From a checkpoint of a small mixture-of-experts model trained on Wikipedia.
Size: 12 layers, width 256, 62.4M parameters.
Training: a variant of SOAP for the experts, 4786 steps.
Below are experts of layer 6 (counted from 0) of a mixture-of-experts language model. Rows are named router (the router's row for the expert), down (a neuron's output weights, with its number) and show model dimensions 0-127. Each number is 128 + 32 x the weight over its row's rms, rounded and kept within 0 to 255. Numbers have three digits each.
After each expert's rows: a language model's description of what the expert responds to. This comes from a sample of Wikipedia text that the model never trained on.

# expert 23
router:176169150140150112157128111161126132118123168160129147132124178117103188103114165087137113136107145116153157116138165097119126092049100111095091177117101107123107154169159118111135137134151120152131104210100134117141160136118111199084100068092068094142115142111172096047136108192112102123083126146086143131156202143128121127105086168208113090147117153129149127080095118117138129127119
down0:248041195134128098107160121134131117182118130138132177106153133124155154150132113103180156116164122150118147188133201148126128131109174128129148125124129118127127090121131127128130117147102125095046113137063129133181074152132168141085127143055125128068146136140172122070088142127141140134129094126137126131164157106122081214129101136151142125129124117124136101128129162129116117128139
Adjectives, abstract nouns and their suffix pieces after a, his or their, such as social, political, new, role, optional, athletic.

# expert 27
router:116106153158102112141079124128110124086130144147165090064175060145113094100083148174116116131126093056100127130134105171098119149125115116103146138229194139167081128137127110125127147081131079145193119088117127127097123141103077161118148115092133064135138116121166185133151116136194129122113157135157146114105157175111111142138132107061156147145127203125131118112092144117123139135116
down0:153201077120111128126139171212163155111146145124137107127126183056143123131072133169098062200123141113126126159194132113127114146101130104112125119158135126121132194128142129129114149153140138130127172131094134117158173075093146132127115129119130161130131122047087027114153109147151130035170106181132119164126128094124183112158203108102215129143224147133128135136151180139151123112136
Common first names and surname pieces of people, like David, Paul, Steve-ns, Rod-riguez, plus invisible marks inside coordinates.

# expert 11
router:174166114139104133144125119152080129186170150115071121129133199220123151151104160121172175136140107181139105091103092132140169095065103141169151164078096153133111129110112176200159133133114099176131115064081145117108141148062199129107068087162055105134162138043092147091160119123120139164118098055086194132138111108122087131131127144146099158159136071102161154106097165147166138135118
down0:161083120165180131138150126151081116088103123136176121092120142128137106121127121131133213083123125147059128107125195082080175125204175124125036136102124128147171102037105150177084123166112124090195150143118114126083128146114091159108151102106125117125107129108113104124118130102123137165169157101125143104146148132116130141182067083154116131030122050157081124096119172118104144120138
Common nouns and ordinals right after the or a, especially city, town, area, population, episode, first, fourth, weather.

# expert 4
router:103036132079124081082114143134143109183131075150133131150063147100128168161091105141060094137123157156172090091133141100143122129103150157155157118049149150126145152109085169085142091145106057144088120115112167092198121139176132131099126113127144151103135195106107090164111164057086116156187120141116144133138100104138156115147135098126175128150110166121108080104124092142134125131135
down0:165129180135114057108066129122140065035128223129174093145075077123140113123127126143119130110147136190129128161115139143138120124107100115089107128118124094157123111119149128101097145126093171122139137243088107103128137154153129153172130148089142114116165110103136125147070131152114135146088116138128091100128184115086072151161142081134119180110128161120112138117141115189131156076138
Opening parentheses, en dashes and slashes before numbers or years, and digits inside table cells, e.g. (1651–, 6–16, (2).

# expert 20
router:129144120129101174078116152086126104143154129143104128099061091109107167122152111137150120128171094146104183095062121107093101124077114092140090078108097157091169158151107131140105100187115107074149107144153139081120142119078132123100087113116122106124155129121100125093136122135128156126114162140150094167160152086092169159117096160121140133076168103148142120051100096091161076136122
down0:102246063147108121129115140167104155123128169132120128131132148040125123130130095121103074196127053108123146080128083168156133108056160142177187177119165147136142140172191094144115150151117108144163126108131127067098128142205147102094100178113135127132151134106108117199115124150124084168135086125042143129151136068074110144145151113127132167129156188110140112101159097128212114132160
Verbs and connectives inside explanatory prose clauses, such as is, has, that, where, when, because, there is, be.

# expert 1
router:127092151113160025127115155127156121115142102145051122181072135123134091134154081144095137104131125151107137037100146062158141154088151159116117076119096101134155156147051102074130178169149153112146092171151142130037157119166138063154175125126106130138133144140143104099142099103148088124145147160163108174164112133170155109081131150166129105110170109165158177125207098161142122143140
down0:146129131146177096099207094063112133128121095151140131135091127124134142089048138000159128107108144104079087117126125147094189159129124127103127148113124127118112048130139137134116122076127138126120120122188084133120135128125161131128176136124223128154154121111148136144077113129175157143142039106131169138134133140142117106158140188138155130136122096165151118138129161163112153096092
Commas ending clauses or phrases in narrative prose, plus auxiliaries and pronouns such as was, he, she, who, been.

# expert 13
router:114148114155050097089179097128148136153121168126125136164138118139120141118095142107084153144105111195127118178125123115115111166111137111177173154143151110091104143139191106145168125120151184168123165079136115142058086168102129068182133094173138084182150187079066074118148118081114123071139138162115067111163103106144094097100116149159125154127147045148084121106197151110135137142174
down0:137124111119139103053106136128148128119150147135123063166140127127137129103093131177135130153147134055107129149123198107141120158123147117110154126103162170130103048125168167152147127138136127162150105108135106094130184111124105128106137179186129137112129142099092199106136127150091105176114122176060133136103089122117077216111115100088106125158085095070120215160112128081074075148102
Digits inside coordinates, postal codes, train numbers, statistics and scores, plus degree, minute and second symbols in infobox lines.

# expert 0
router:124092136145071074114084131124067113127094185099180094132132126107139092129113173141167133100175067101039102159134132126129145120114175127045112161186125142099149137126149163119106138070165125142205141081139113139083165159163105143137195103115138097111088111131137132164124079083141164112110140189140164046083094173105120150146156131161133116170146142100093154128080154140115088116152
down0:165152140075148124126106112109083163116126166137080131132135135164126156105173168127113133126175158119135137128139198130148117130134153236129135132117154123118115115138131098129128175150122119131091046117156135104121100127121160206132089120132131112128124144119179212112120096125134148130151145157121064157130127162181188150064129137128127132054100144115096135175148150129133148118065
Middle pieces of foreign place names and words, often Asian or Slavic, such as Chi-ang Mai, Fukuo-ka, Ha-ak-on, Pr-zer-wana.

# expert 30
router:141116131165086085153094071133075101098114183164166135084170064146116173140140124141192098110108062120113146169122116125132151119126118139166159179204147158139085097153116161108134102138071115142154149082130128093093120145078132104120151129114093074178121143141147117171178099109170169113147168101120063124141140126146153149142103085097130171111113213113137122135134145145167127111081
down0:124048097188128180099134152067145100144137127121116132127101137098080128144086142137124130164168131197081203131170118122091057187119126127149151154097122121123168137123126080118149133070076103098104151192108086128129079127144114127138175127127117215111201127145131125183125131122097121113147149159139128124140108125135149133098162129245152126114130121195128155117089126026120127069172
Periods after initials and middle pieces of personal names, often after a capital letter, such as R.G., Fab-io, Nore-en, De-qo.

# expert 10
router:096140122080096084141103151136185117207164154177140093141155131156146139129132134115119088139153093164182159129168125121163127159146134110112112116125144102114168142146119118151189140106116143103189121077164142101170104089145115081090098165168114093130150136049126158171105059158184056159154166119147139166082095089182119137071172107117141123143159084175140088067152151144156191181145
down0:111152184128066171121079151137089132125121138131168121151124113169163130147165127139128118193182136128146152132140171134126155129131125089137085190133133126095107151124067074170163192134127131147111134138118099126203151125083128122126128125095127132157107157125161153125127154105139117138150102115176082143172130121127171194162091123111130140083159078113170154113146122067140077110155
Digits inside years and dates, such as 19|9 or 20|15, month names like March and August, and In before years.